Experts of a small language model: 12 layers.
Below are experts of layer 7 (counted from 0) of a mixture-of-experts language model. Rows are named router (the router's row for the expert) and show model dimensions 0-63. Each number is 500 + 50 x the weight over its row's rms, rounded and kept within 0 to 999. Numbers have three digits each.
After each expert's rows: a language model's description of what the expert responds to. This comes from a sample of Wikipedia text that the model never trained on.

# expert 7
router:599517624483546450543454539525583457458535525487533516453542464516609612531488474459502512515560409457500494512517472544486498407545438489505549450555483449538510537532588504561478569409432510
Line breaks and == heading markers ending a line before a table, list or new section, such as after Representatives, See also lists.

# expert 5
router:433441439645525509417497509489452508490455506419523444381391426462449411581508485412514593500495507480532455395436471578563443430487510509506505486475521468450579518458585420547448460499522509
Line breaks, semicolons and closing tokens ending fields in infobox-style lists and headings, such as Label: OVO; Republic;, Studios, == markers.

# expert 4
router:437470519435558549456494411482479490571547480471503511569516514437518479494460478559583482511527515505469538560511508523561434543462471493535513577560445516475437646538567502520440468539542529
Pipe separators between numbers in election or stats tables, plus auxiliaries and pronouns starting clauses, such as has, had, they, but.

# expert 2
router:488437426458577464503513474472430471524473466602516491538504542499409475463487488474525412545488493492549547529509520479496651574472582468552487461436580552532490523517469498630580617455484504
Prepositions like in, during, after, at, on following a verb in biographies, such as debuted in, star in, crush on; also sentence periods.

# expert 1
router:564554509492428516518495556499531552455512473524494530555599485558561510461439586537494548477408618520502480510444600432415444489540475520442508444558480521511469579521462515471566421484485510
First letter or syllable of a word, mostly foreign proper names and Latin species epithets, such as f in furva, Mung, Cru.

# expert 6
router:468527348503486467523553354531576499568506528507548547585568538620530520432489512530477440441538494547544510487458553496519636632543553488448448553447446598422544606510391526482528606491473476
Verbs after a subject, especially was/is/been, and past participles like built, allied, plus noun pieces such as Board, ways, album.

# expert 3
router:398461523468497573522515526543457434510477497520447440517437477425444552469561471531437489558463506529502451500506467484526494540511487526523470555459527494529437373435485526502481408489505483
Articles, possessives and adjectives opening a noun phrase, such as the, his, their, its, white, thin, often in species descriptions.

# expert 0
router:546552600510502477519452550464462544463507524519466531402515537464469485522553500543464531475509494502443528526597435512443441487449456510500526493511484413559533427469406524403489527616566480
Dashes, opening parentheses and digits in sports result tables and lists, such as W 98–83, (36), (1933), 6.01 m.